python train.py --d_shared_expert=64 --router_score="sigmoid" --head_dim=64 --parallel_block=true --init_std_o=0.00601 --doc_mask=false --train_tokens=1816000000
Below are experts of layer 5 (counted from 0) of a mixture-of-experts language model. Rows are named router (the router's row for the expert), gate (a neuron's input weights, with its number), up (a neuron's input weights, with its number) and show model dimensions 160-199. Each number is 128 + 24 x the weight over its row's rms, rounded and kept within 0 to 255. Numbers have three digits each.
Before each expert's rows: "mostly gets" lists some tokens that are sent to it at least half of the time. This comes from a sample of Wikipedia text that the model never trained on.

# expert 77
mostly gets: "201", "202", "199", "200", "194", "198"
router:141144118138134080146069118164138138120151149174081111116118147182108124123119188101156155171101154132056149098102121130
gate0:111107125118142132141148133114074080104171128179133109167107164122155132088149110122132114124162133092162095119122151133
up0:095123106153100118130157151099117125107151126133134148186111157111140159141155105092127145133134129130122084127125113095
gate1:139095138151108150168132109187132104109158116131160150145126147106186133153116122105126153121173129099121143130116155144
up1:124122115119160153146141100136085145136127068181177107120109118110163158140153153115140134089127137154115134087143132105
gate2:114118134122133032143153099097112152157104131166099144110150131098163151136070167163126125145164113142119154120131129075
up2:086125096134134148118158124117140131132121114099138136128119137127141121156118068141127144130146126118140139169156120148
gate3:138123150132151127116119125107105127102138100113140160143112158106079121159191190123142060120137098160118162109101167101
up3:097103117197132124119128132140099148131095138145117101138154095128119111184100111140098093120165146148100100125159131120
gate4:146138106159087123138083121122118159098104064109114137177110159131151116103102164095158104162106105179119118124140173130
up4:124116130095127089134162140103126136153160171107113134139153125144126101118092116141131134060152130102159123139160081144
gate5:153122107131136105134084119150143099134163147139096140133092118116169133145142151129150150136129146103144130142144136121
up5:124147127128127135138108104166115112179156134127112126113088139146126114169116159113119115124135157113125131128116118159
gate6:138126126115100113108164121107122101090127075150163132127122134151127124184141153143124091164133096120106102125134153132
up6:142108117113126155102148124126128140175131157149107164179111135154132147136140151092112117180137145175131150137138142152
gate7:143120155136122114146120146139122123118129144132160098095153126132138112124163125095137142085103164169087115132134108159
up7:088106176146121135130118154070131104111093137119133158137121157145100098093124137131132146126118106103147155161141160134
gate8:129131145080164107112120125140089128085134103185151148191161159141125136157114127153133144118083132120142094128124136155
up8:114128148112139127087146155155097131126101136092078068085108163119085094178109132144133104108156166108143139126136130104
gate9:121133120140110131102116099126099118158134099117137118143116140106129156134095162156141097129137174141163140119128108140
up9:144127096120116168171156129119095115135110133135104108124129104138090151128158121083135144112144154117106108122098105084
gate10:109123189112086142097125114132167115136123154145152137090124130170122152162106125151132125174172127148089157116077114176
up10:089130154108101124114136117140136092151104099098146127125169120144154103164155110145101110175133123164096154150088152123

# expert 0
mostly gets: "\", ", "', ", "\"; ", "\": ", ",\" ", ", "
router:108156140118145122139169136148085111127165156112130080116128153159120122128089132120165154133132142126112098141105122124
gate0:136159137146167117150120053184124134100174125133136112145153122134157151153126111167119112122122140128122144135070163088
up0:168145105093130142138132156135096068109144118089127107118093131114151107114153116181137126123143143130165097138116141176
gate1:140126104124122153115153084171175152121136111126096120134122169127122121146077106131186105127126111115076158095080095124
up1:099120129132120136114107139081156121129131150145123145137118069075113103080135124120119163110134141151117149103147145152
gate2:106095081144143121156099162097094160130151132133118116176136156172168094169130121114139144170138150150108156139093157156
up2:125122109143126101108142087143142095159139098100128156101091127132119161139171122128178125099105119117143123136099101117
gate3:128148078130140093115144132125091166107100109172169124141136139134105136132121134145171124120116125126102099143129135140
up3:116107146131113139112131135108126170087110121144190101151084128129111109154128130111150129110139113137122108170159124168
gate4:099130153112134155126129121119176158090193133145121097121152117136082161112169116072123112099105181139110126101145111081
up4:128138142106120108154078101119177132165082110125133081147160140144123155142126149186147118122129161116107112119132144083
gate5:129198161121132124128105165164134138127105113142051151087172147141113111124131178151119107099119130109128138125096132110
up5:109078131109116148133103132116137096104156106159120116153126146134138109156135093118138132132159099157138099145153115152
gate6:167140119135135162111051132137153115110174141126099084141134114107104149145161120134107157102121147167132093110115161130
up6:135135122099112158121091140181154164131086123126155108102138163116088117143117117124148104106077153137129111108112147150
gate7:124085137133128174137153117088167147113140141137178122113127109124113133114161112118118120117165126162121112147139103087
up7:188155080156175125099100118156144126145118150173150114084121099116115156164116132129144075158160129159134152083127140135
gate8:116149106139132102185058118121127137108106156139114103152106159117102136157130150134116119180133139166131128121126143145
up8:105166179089128124135165127138114119084144135128137108114151119110087102125139137142155113097141088119101097120181126164
gate9:125114144124123101126117127132148185135129140116153135078136138158118127083157113107134112101109143153090124143123139151
up9:152127100083148086127130142160082142111161116164112143182124124121113121134102147112148142129187066122106113098120109128
gate10:113124156105129129118138091139112137164076160118124140132102106144150117168146125116117133191113143121138110101123129094
up10:126139142158082147104138149113133122148167119109161134096124136129130165135163104136161114140158141131097153128164107136

# expert 33
mostly gets: "ell", "School", "long", "hand", "lab", "old"
router:164143101094167080170156105138080104131150137121098094117145147143137164143118192144158139144109125135108136128092117162
gate0:144160094128121085119154121117135168118116136141095135102147156146168142116122156138179152124105140129135130139127111144
up0:148182112115115100091139165123088134101095148071107184049149123135128164148088104143155101153119111053144158163114150151
gate1:112122104120112124133147135140126124069152110128128112099157095184165101091132126111125094104115161125175110110137117156
up1:113118139126141138155085156112123150124102161120141131127094161105097104110135094107131148123109127128166168126175180089
gate2:117123161079138131106146136077112126137131176132121104098119138132110128128133119159083114171116136123102107123108081096
up2:144147134162107155149149153137149174146103181113132141125132153118090116138126109103113108126113066129201133122100131153
gate3:123101099112158078130124143107130140115150145151129121100133164147134150129131140134101135100128108181110139146153117150
up3:154131104152129089103145092138117147132104165109191174124140130130100115127084124108124125086175100122141136128146137141
gate4:128159121157155131126109075114142120144159133101113135117105117129162134115098139116176137133125141109160108115112072134
up4:095116156139150113105129112120094137190176153119147157163108126130135124149123179116194135128133125117157131150158077131
gate5:111080107110163093132169144105110134122127117093154133125139113106100096119120148124168155101133152122127113154119130108
up5:138100139139151118092141116118117132136135132101156093092157077141152137163093158154123135127155146090114109127097130126
gate6:133101084105155124131105128129152103137100152130135132095166183147100105091153159164101147112125121098131118149102115118
up6:139116174127128132116141103161088123143137131083114138137153136128132167175134131165154159138097123130098152108130163109
gate7:103133130156105136139134128147118121130157103122147135140163104154146106093140134103147134151146092137145154148103074116
up7:121136135061116116179139111147118153163116110141137130142123113122127136110095102130117145124136117119148163148102133151
gate8:101085147063173120155077128118144116120133107182130162142136179127128070109142122141121109114118108120122114167104096171
up8:112144134124157075154100151109139100100145162111132143122151137142126113106157176142114142114133116120139131134185125102
gate9:136125130088141095132153093167086135124154149097118106123117150128182132133148157163112166114110128112167117155156148128
up9:143100147151134171133105145114146158126158165085133165117103109161095119110131121100125099112133140154147146126159131147
gate10:124126114154125090124105134179121089090143113120155162145107189156099173154139137125138157122122122094187162128118198135
up10:074121127140104158122102129115160108129091146114153130143109102119122143111135124165106118113091111128161138118069135140

# expert 73
mostly gets: "% ", "12 ", "13 ", "16 ", "15 ", "30 "
router:105155089144154120170120131134148106145111090161116088114128143150160135150135175120109166179115154162121082129126167159
gate0:105116132110154117112126116141133123154126136146140095137130053155132111116152182168092163094166147120136134143139139118
up0:118105135095181129103087106074079124134148135151122160100158140106123132093112074116108102151142180123121110139126133125
gate1:133156157109114127121122116099113101151137181150123109122110140159133155224123126174127095137106120140136098123110129098
up1:123138136154161113167150146106126124076142136152136112085173191118109136116118120162137149111158109114161169133125093128
gate2:122143102126114138106111135179146097136126136162150156149092101122150111099146132153122162103136121128124120105141108150
up2:119133123126139096128090150144158117158149136165098143130088139142150111104143119118111141136143172113068073162109091135
gate3:079094105152133106125090133131134188151101086123149098152138134128143132137111163157144111128142088175138086112160135107
up3:146112096165118114169110152136152136116113144155146142136135174107140141147130116172090131130149115135087092145107119136
gate4:064105094152133114090139110100152122165129145122173164086092130152178138090146113158111139106153166106086106120126130117
up4:122175118109108150132128119094132115122108117124110105111137121114171104125108118137101151163134122136109097133141159115
gate5:082123134157128097140196098184132154097113141162123146144119141127176156086152119097101138117136118134141112168114122104
up5:130128132122113162145101124126140115094131123107110099145184132134132142199155113165141171148111172100128111130198139104
gate6:119137060133079129129175199182071131130138115170125081154139089144116115138123117180133156133156127125133146169123120137
up6:115136139091112104117139161086167130146131150094089158078122110151113130086137135088130109161101137145122131120116111144
gate7:135077095119188156099131127121087153110121132130169123146124149113137143112146143120093128145124123125114136157123136124
up7:124076130154140129147113092117123104143120128138113098098116087112067130150121133131125088142122156101123147164179157112
gate8:176162104149124148166102094094125106094137073158082105129165118102125116165136101127113128068126147125150079120168125100
up8:112104172122150131105130135129118095155148086139138117116135121118155144145113138141096163112115128109146130093128093146
gate9:143119132149127170120111062111130129154122126104146130086125138143158109151168147127114119121112082139140135073160126130
up9:139127119105142133121144166088114119116135097123082076136087120139104147124134135148129120141112154107149140141139142123
gate10:133145158180120153112101124121173140107104139153130108180149136175082114134133162113119127133147111151142131148111131173
up10:176088107147112131128114153096167151141161140123109114136124131127067168171107171142128114131121177137123169105081147151

# expert 57
mostly gets: "Yes ", "My ", "You ", "Released", "Ba", "album "
router:122155141089170077150113145165117113126172169139130117094147179184121156143149136119135129117141151121099141108111092130
gate0:079119127136127105096109145100133139164124145117093149136108122139127125155116077134119125150128159104147131102150114119
up0:104145164087122148124134127134109149115127122142129161108124147123122136087144110121100113092133111148165115144140063121
gate1:126122133139126141132128133152104131123182135137109120129149146124097115155105128147134121165117156143078056088148100143
up1:118133156187134124137101113144130129163142069127113166121130133181126100110123136129111115139115163149090123120130087131
gate2:092144111102098104113141133111081108076138121153136120136138085167135106162116141118109120135096143111146101093125149126
up2:158166135108110145135129139134120080141132118108118130111116126208149156174162149130141136133143136097108131098137136132
gate3:131133104110151102128116117144098168114108095118116147085133116109169141152141142141118124139131123068120141168125128145
up3:114144119123112117081145100150115167079108146148116083147152133143153152149128154136107144157148109120123145113151112149
gate4:152171160116148099123127126101097113127168136146157150164111140092115131117194184114166125142155146126165126145124135093
up4:133061118134109179144150142113122200118125086098124137149131127127107108079150128096134110135147126113141124117114161123
gate5:166150136146116092105114078132132077137148112126170102111144119081166147138139108085120165139112123147123128128143107126
up5:152117107094161140112185093126105108132118103133152111149113126067123166166133113139115099120116097116135130106102112116
gate6:120113166104124114115121149183129138146118098143130158112128113142117118108124117156129146142130127123120085125101125129
up6:156150092134138143091143085109141109109144113120084121151089109097157121140088117106099129131106143153119167155097101169
gate7:095124132129101151198101113124141177105153133133106115155094103164106074119116146136160149123131157104098148101128083097
up7:119164131141128151094149168114118103080117056166123137139126118114141113159091135140067101152143154133163114105161167123
gate8:077089118135126152123146145102116112146166146165166081106112118175116107116134098128122094086163161101132157138102152130
up8:122117133096125118116176158145127168086170164139142099162108131155140151150148112124156121118129131173106171155141143123
gate9:107155134152119123101139176193121124125091097141093132146077146125127105144152167113095133114124116116107113117107158123
up9:082148113141133085142144146139135109118116123142150135183120121159115100149108212133087119126113163095112118115137138097
gate10:119120103115140109124113144099125127105133102134113107164097151145159084121177103120117137107154142157101152137134130187
up10:129166141109136119088106105097120142096130164139129125133112155164124151147138105102128156055123104132133099135160103129

# expert 20
mostly gets: "new ", "different ", "million ", "various ", "similar ", "many "
router:111156128100149108140107149163107144150160111114108098089171139155183115132117170154182179165135110112117137126107087138
gate0:134123151121158144135119133142119092156156137079124149106172104119128148128141091102138114136169081140149121115137125102
up0:164079145139086146096072157104055135147116134110190142150133122125146122076097045132103074150068137138138119120122118144
gate1:114132157123143129098142139126134143158156143105088139104152142132154170080093131119143165103140145118138130151141090126
up1:120141106157139143127184139123113105138132136115152093124115118092129189141122150122095160118148135102132108110142100104
gate2:174113122129130140141150101126118089124137137118134149147156114168144157164108143087112147162122151148141126102148130094
up2:170131121137127148175142095130150101120154081112095075114094127112138122154102112129105074146147114166146132112147139108
gate3:132118109134122135107088129133083129138137123147133109150167069112100165179114116157118133115149153078135108141100093157
up3:111145110121128130162141143135142105141116109131145114135070161137144128076122136090108136132141103123105162151084132154
gate4:099108119159128124097146102097111123112118144131176117105132121104128140102120107168121145152130130150138081141149142136
up4:134149122133118091120127111125121112087132124148144050140195112121166138121145105154138159125118114093125131082133127141
gate5:108112091124124112126104110107125138126130103165150102166151120113122144104075108136098128167143134149117086124116154073
up5:073173097147113118094170118142137109116156131147119124138102064147118124138164141119113132082148163091132112113150096103
gate6:129097163187127146141182124125101121138069142109138155096145133131145149095145164172141151137155117143181142140151103154
up6:117158157141122101114095110116144117140120144121138114151096110145087133158098065140123125138101098081138130128158092153
gate7:105096139106149157093146146132128152189165133125150095095090123092130148125112129145135160099153135135111138163103106158
up7:133111108123097154129101093091099105110169093115136104119114157119124146156196181103114129140107109115126099115148177143
gate8:114139141101124136123151145139135139129162119154099138122152137178120116158158147182159118091186132115159112163156173133
up8:109143138113107116142117133091123114140115118164125157092099117106117119132114105130102132124146133117125102132137141174
gate9:131100146142129102162148080123152157186122140158119134118138132127127115147110101108190114163130149131090092105102153123
up9:130119133108117120125147103125134088103108128155130130117164150100179134127189139117077092103130106117122156103129152123
gate10:162131153110131131119144140140106111106117148123088117149125092150126126112183157148142129142143113091160159161133108120
up10:092104137136142128129115142143151125136114139132094117135149180132083148127075091117161147152107125115134121192076135143

# expert 29
mostly gets: "University ", "College ", "Gls", "University", "attended ", "college "
router:094162117097129110120139188116109117109150144143131155090147138148118133118081139104146172157109163109077082157131139141
gate0:120145140173116133150128085105176117100137130130152096191102081142119100151093119125111123137127133138137089120152123110
up0:118122156148108110143141125150106148172133153137102119103123130125150142123149127165150134063113134099105183137092103112
gate1:103123133122106107097117158134126101142141104108121116114161155135163084162144129145146130117089151102128094141138111167
up1:149129117125143167146125080145102137146148106115142093102109145140131139126167131097141132167138153147127160138112129112
gate2:126148184166116130109134137108081142135112103121145155185100147115140107122147124105111117176100140144147132111119158118
up2:139096141136138167114120134116080125107126126142161083119097144121107138120115107116116106130125161140135139095120160101
gate3:111100144128109150124103123118167140192137092112165140169131106141114101146142194216115140170147148129110142111122088143
up3:109141139127099123147142124087150138093136151135147138125128117123080114101124154144118158171136135130140124164169095119
gate4:129150139120147079088145112099127127112147121155147113122128150131122149112139172113142138142104151131128155130125109161
up4:123085130138080187151138103122123147142151125140131122143138108157107132145091115091074147141142144077104164140117120122
gate5:106103124078152109115167177120128138070131144129122172124114145106140114091131156104146119191134112114136097140126126117
up5:117115104125165123133118118106160117120148099153152185142130088149153137108180129147089120110162129091115136099123156164
gate6:107078107133124140123114139073112104141160140151121164100058107133090143121101074145168168156149107141138131115143109111
up6:089127132119138099124083119166117150132147131146091125153130157107089146107163129174110134151131117101125105132115175143
gate7:105106166119091115128142116099144126110135168131121143125120173135103106148103139154131122121094090105127107107148138154
up7:105102115175158110151182104125123147164128121125120109107109121141184150118120131129139126138158128112138125108144107148
gate8:176130152173175126107142127145106090152132141111136135164106123132149088133132117133141123085111112142131121148164131115
up8:151125084129090162098118126137153088116147147150091137103100127132134153105134115122129104107111113148135106131153124117
gate9:098107111085165098156143119177112140103129076111108183155110145158127121147145162148107143114157116115127137118112144154
up9:096131122123116127124136054136109192118110169118138127122114123133100137133125160120119135099168118152132110101177157173
gate10:145103116115165129135119132125062138143138139129078115113140119127158077132143106123139129135137123107112117135148123130
up10:105101097130090097132122127195179106131095100134135136097123141145140152144134160158109139154129104134130142138138152088

# expert 40
mostly gets: "film ", "music ", "film", "Film", "album", "music"
router:128141123154143059125111167162131101103179154143134153127130167178126143126130142148125170107092152072078141121105098171
gate0:135135142131125123138121152110133154126139114107116139109157168131164121100153114076129160092113152181098136179107135143
up0:083132173155138109141091128136145073139154169093133117126104097092061109156136085155115139116127168115147133157152119131
gate1:094153142118147113102138124142103109104115174129119117129176117170078121089155167126139145108113135097125131160108084133
up1:072110098177131063087127155116148115131108154167136105143108122128166105145114155140096158103129097128161106121131119155
gate2:151138154096115141090077135137164100175136158158155182109126193126143095149101062136126152166092137147132146140141127108
up2:145095139165133174111138144136107133075130137126093139114091124099128104157110111131092112109147137150130118152120158156
gate3:135112128099129140095148124121106141153130178102120128097125104120124131143081127128157139128147140093151132117125147121
up3:111122123158171150123152129116134128114132181084179116110144106143150082092139121157126145129131096115104108125107123098
gate4:144099170121141108147108171152123134138150200128117122143094100117130139150149141107115143116120157106131102085130158128
up4:127161110131105148091105106078121096118130092170137115124135126147130167136099126142127141122122151152125112159104118109
gate5:193148173114156135125144130133142105129133161091131121156128136135136141139104137112171127126129112180096143168129138152
up5:086130077131083153122147160142101110147121127164120088078129107174144149122117106127114128156114126117124069135127148119
gate6:123128164111079131095159129082132137125119147123087139093154143145159181106116148133139125113118120117176101147160120172
up6:164121126111136097119134152104151115107118160126099159124098108154094122143126157152158134117118132132129084120149174145
gate7:133108120132116145124113129133090164127102135142127126159100106072170128111107137102060147093114126126140125080184141167
up7:130126120119118123139161171156130170140103114131126156130144141117111098132134125113161127152146124118139117151134142114
gate8:147125135118163106147128108127108103084129117163133112122099138113119126135114150144152127146104152116142106173137123137
up8:146138131128118090131147082172162124142131122158134155110147154124165103107117116148098100146112097098152139119154161122
gate9:163105125090146171133160130091116096130143126152161147167136139133186095121105148119126148160089127166147104165092104170
up9:121162129113140101150147123154112065170164165111145109148131159093101129142160122125182124165090110132151140116140144086
gate10:106135098145153125140148149130128125142142137110173141122111103121109109099094144146139131122152110115100092145090153133
up10:104109153107157105167125175092136159130110143101117138117115129175079163142085132150140131163142117175114125096125163166

# expert 56
mostly gets: "—; ", "Candidate ", "Votes ", "album ", "Label", "song "
router:115150118097119064145074116160101122145182167120094114097163161179123171136098110130163169155146141101098158118094135161
gate0:133133139142154084147129137115109148137096099149132161127174174128111122119170138141120150165133086123154120145128137143
up0:094140126097096121156153148158099132106107104166114130153148115111087152143110103109127120103132099162136133130148183105
gate1:094138099100076127156123148155117162151170146145115126124155148106161116138103167126109139112151133148116170141116154123
up1:108128147097126144098099158118114123163129154126138143173156132137123125102108156155133120089144111126083159110145130136
gate2:106148159139107124133112153110121107122132143153101083146120108168093133150157173128137110145148109145104177138122157120
up2:132125080113142137136134115138167130137144106086085141089145133106119144142102155167109158126142166121144153154146120168
gate3:108122110141160122114136145098079128130128153097139118171114113156130107083129124128155130111185134136113139119099168081
up3:115130107146076154125085165139118114157148159126107111149124118151123131139105141129166119109156145147109147116071119093
gate4:128079089155138141108141156126124111138163118086118125160141098115148121168152127116145130107143147114120162093138140157
up4:159102167168091095145103104124133162150101122089142135131096073167094129130061127136074123151119156171078133099149125172
gate5:134099082142083124148153133155107169147193154092115152152149113162101126138078148146155162136145157164144111132140176135
up5:117109148115155122172109170144156100127151145167122159140148138137110106134140133161152161141130135092168099168165184111
gate6:068104124129096106135123136110109100150106127151158101126087154164117128112138157128087081146139145140114137114128135134
up6:122167126172140145146129158120125165122117111133158102164116134099137103155154128090143147136111130116155108146152098120
gate7:106144094092157159149141111112169119140147135159137112176094127119127139130111131120178141123046125136195084150127138137
up7:118112137068147138124151135103144145099069147135099108160153158150096100121112121146134089113117139150154145100123126156
gate8:123082157114139128144136092139126169100138089103152155151097094133101160137123118163119093167174120156089131112124139157
up8:204135092153148093105120132126135152134088128142143121110109130140116147111154139137137122123119156104108144160132136109
gate9:119155132154128099174126153159145125154122157127094108144169104119091128135076145139128137115115090150136154133123126152
up9:118104105106075136089129140150094142104124125114105140131076137132142127180111151162110141099131135131136106129114049157
gate10:127155147090122153139151137111090117140073105118086140096141134121119104131107143144145099151137122192101150155126145162
up10:116111186155153142161094130144127134128141123079111164124130140111143076134078143117101128107129135098138118162141118127

# expert 1
mostly gets: "100", "70", "90", "79", "mm ", "60"
router:102152162154086114134109128146102126145162141112104098091137130184127139141105112150147172137095178140108148103136105161
gate0:107163121107096143185119148131132115160139129139108123113148131166124113055107101148127153099082124125123080107118089137
up0:124121128099112101162071190129161120107129130103119142070140141128137137113136090155087115135178095114146145138184145141
gate1:151089106118146099116099127140126170115146150143158120142105136101086143130179137144153127140139185104121121111135114174
up1:132088083168098139140170128138116142152116172104158122150113121111067129129118120108121106125158154114132119118119116119
gate2:099136172136097112126127100092099125173134119131131102157135130179120106109110130117160117120162127094114138158188127129
up2:114134122131171110150149110087167106119135169124089120120118137093145109122156097114160123137165117076118113119160108099
gate3:113104139136126147131148106099103125073148102115141102152136131126138118152124104112148101093071113118150174088095134143
up3:118161095159112097128112108111132121101111139104085128129169116127137142112122113134122113101106137116133148104145080115
gate4:174144144107153128141097090104109083134150107149133103117138129104098134095149130138140192110111094119120101136149123102
up4:124107139144144125153140106112128160124157135144126126117139125114093108118145098144114128084068104136132107177138118091
gate5:119152125176144145106088146133151101122090206134102165112142121182128135152126109155128152156112113162137088106149112144
up5:114125117126135112126120102102155055075098145105107132094168126150118150150150119124116147152137140147144119157126119130
gate6:121158130161105123119133114128153123175137119111104110163134137156117142135127159097133133145131145118136188163086121091
up6:129095082119154129129155152155138124135160122148129092115115117129113127097185168106166123126116118120100069122140112160
gate7:111169130119115103114114135097108093172119170092102132125083144134089112078123134111144104110091125115112099153142151080
up7:116119169161135152114108122127112136138132113139146177089128124127130153084161101096156145155140149159154143149157116118
gate8:123132109119119097110120146128124129123162136121135096096152161168153114118196149142174105141137156164064200111132150093
up8:147103118150136149087092123129121135128138153126128055130110129163141107132126160151132111144109135146100151142118131145
gate9:136106172139110143157122137187094130103120144123093104141119133153118118080114097105162155138114162126138130131110128141
up9:164154120174108131149164145146111123093129188102085136156129141144134096102151137152160145117123149110175115104115087123
gate10:113143135121112153144115140122126131138156157138100157102115143129094178109142131152145148125167147114127115101154148105
up10:122102136125108132138117105102068147111129117154154083128139116112118157128119161119123118136107147133141147152129140092

# expert 31
mostly gets: "of ", "to ", "among ", "Yes ", "between ", "To "
router:137160143102138096190112101150164126136148149124104118099151131141142160151107142142143191170120152144094125124122080162
gate0:125138121149115124132124120139140180086104145152164102155119125105134097106130160117149139114100126127098109127172156125
up0:126136099071181136115090100129145177120104083150170136161172143126160108069137149118162107182104113165149149115146132125
gate1:123137111130153172128107140194097136103179139149157110140078171127102127102084133104149174130198119132141121180143077102
up1:099088123129088122124150102109150155129158135104129139120074071130145154130127057110078147145125123119155104126146130104
gate2:110115153105083143137088109104127127147128151095115152099071106104132111141149078139182156107143158119093161125132106150
up2:150106100137139074140089136152114182104163103084155095129103106144127141168125113168150177114109114136115201099133129127
gate3:150153168156180123150127145094191171148107156158102097109142158117191119125097146168116165110166147126123090113132104095
up3:120130077129120125141106167138084125092169161137130159124121120147074129112171126150162141153124152105180089138124087102
gate4:137133094132138108151136171129105129111127147163134093120130143103120147105150112157128153137148132138131127113108157096
up4:101121114130165092098104171125130126105137125124145120140117127131146109148127162164137129121116137159123101082123131096
gate5:117137091119128164091139135158146158102145151151146126168119071136110115114133100077144114108101128138123142128117083082
up5:149113120123158137150105120129120124098120168156114130115097115110158111137110136154145179130112161096115158115137132096
gate6:150127162096124118116126114067170132147165147148138073119128101138125133112147112153151087131091125138101152150165093125
up6:095117091099121109127162130096138140182135154116130117105098084136126138092121089136156144147187121156090078141103134183
gate7:133143145099140111121136096160115130148132138106130135159170147146137128115125159116120155123105125124123100098134114167
up7:118153102108081148121110128120163148131129170158139173111149120129140150119104128148117163130181131148112137133133126141
gate8:170158102165134125159106161118160111098108121113116119131078138136117122134117124109126160120115157136147135114128112160
up8:098148172099120119126126108093129115158115123159130148040116117125082127155114120127147126095107111115117150176103110149
gate9:105149137096110162142120106103174096138100180123122107130152140111104125095125153095137138108161106108131122159100150148
up9:107134110081092086126127097156100126139155121134118058142111128157119119149152124113153133160170135121113161092137135135
gate10:201127138142117144163116150114155123132149082151131154123141164142154086101114137070132103175133143161065130135111098164
up10:087080148134066165132117090085150115179115125081131106122095065109134146115109077134087138109108161153133132129143135123

# expert 18
mostly gets: "Jul", "Cas", "Ros", "Mar", "Mil", "Luc"
router:109143110119176123137115145151126123145180174145132089112100122128124125101127138132152161128135148095096087136119098131
gate0:154138149147162154109135124097130150155170134131115073145108116096150101070100153138137102160117143096127090120115138161
up0:128091105156139130081142113141159164089131074127174114152141123115146096092113150164138152134122122114135114092093136078
gate1:097095123150116138135129138095102104118134199118144122077129138135167157123093126099123093131106131096123124110124150108
up1:145096073175130133127171102134100116124085136143142091101118105109152140105130109161145135148085137098100113112078121077
gate2:109136109131138116129161117149123092188099155150132108170113127135145085153137127114116140117139114105142116142167113125
up2:171170159108146122105149145149124147111141172141135156121143113108113103111112131144173125132069104102151159111106085178
gate3:102151102127114136181142166145089120159127139157179081165112164151138105092158133173171131101143134117150148132107149139
up3:083147122143129140156145125137134130126124176154162095109132124144133137108167145160133130110127130125165149121148126121
gate4:098129169126174140133126130128134143125096096165114107131130175115138129118134109130140162123114161079137087116123148132
up4:115120095117115120122107133165135125122136156110124138176101117173117126130115143114096128102116103147141139097089133100
gate5:148147108107125122094146118131147160153079150100077197096185134161136103152108108146148117149136108140157124137121156112
up5:139135113103111138090123106116161104090120141094104105111132154159162106153122122145123107123124125135136124161126152148
gate6:090080154126175117116127125135133077114159136159159102138123111089110116104143099118174117131128102112079108130140098130
up6:134101145128121157142163120140127095086072127149143090158162156136127142107125106128051139124135136139091150075129152111
gate7:112096134153125070154116142112160104145056117134118110092134139163136117108153107143136142115150141152145110107108131135
up7:105081108158132130105172087128128117106134160156159122121106174108145157110117131151101102109137123146155120111127117124
gate8:127116122150182108124133146109111124147131122100121138069155111078115129121104124162155122102127157137150115144130113144
up8:132144166121120121124132142143137104146179124133105094160139124122083134144115111107120162103081101165116148097142169162
gate9:122156078147150137194175129139153126143125128147160099139142115075166135083136137101108126104157157113142067144139124154
up9:173184169083119132123138106158097121095127144089103162064144147109112118120124108174108134152117120147118162075143103123
gate10:099147150115088134191117129119147107119090116137143134062158117123148147132115144123165109138111110115136086124107119122
up10:122095123108153117160143094112107161128168164111126113150130130135120136080171101117138138124181112143128137159129101131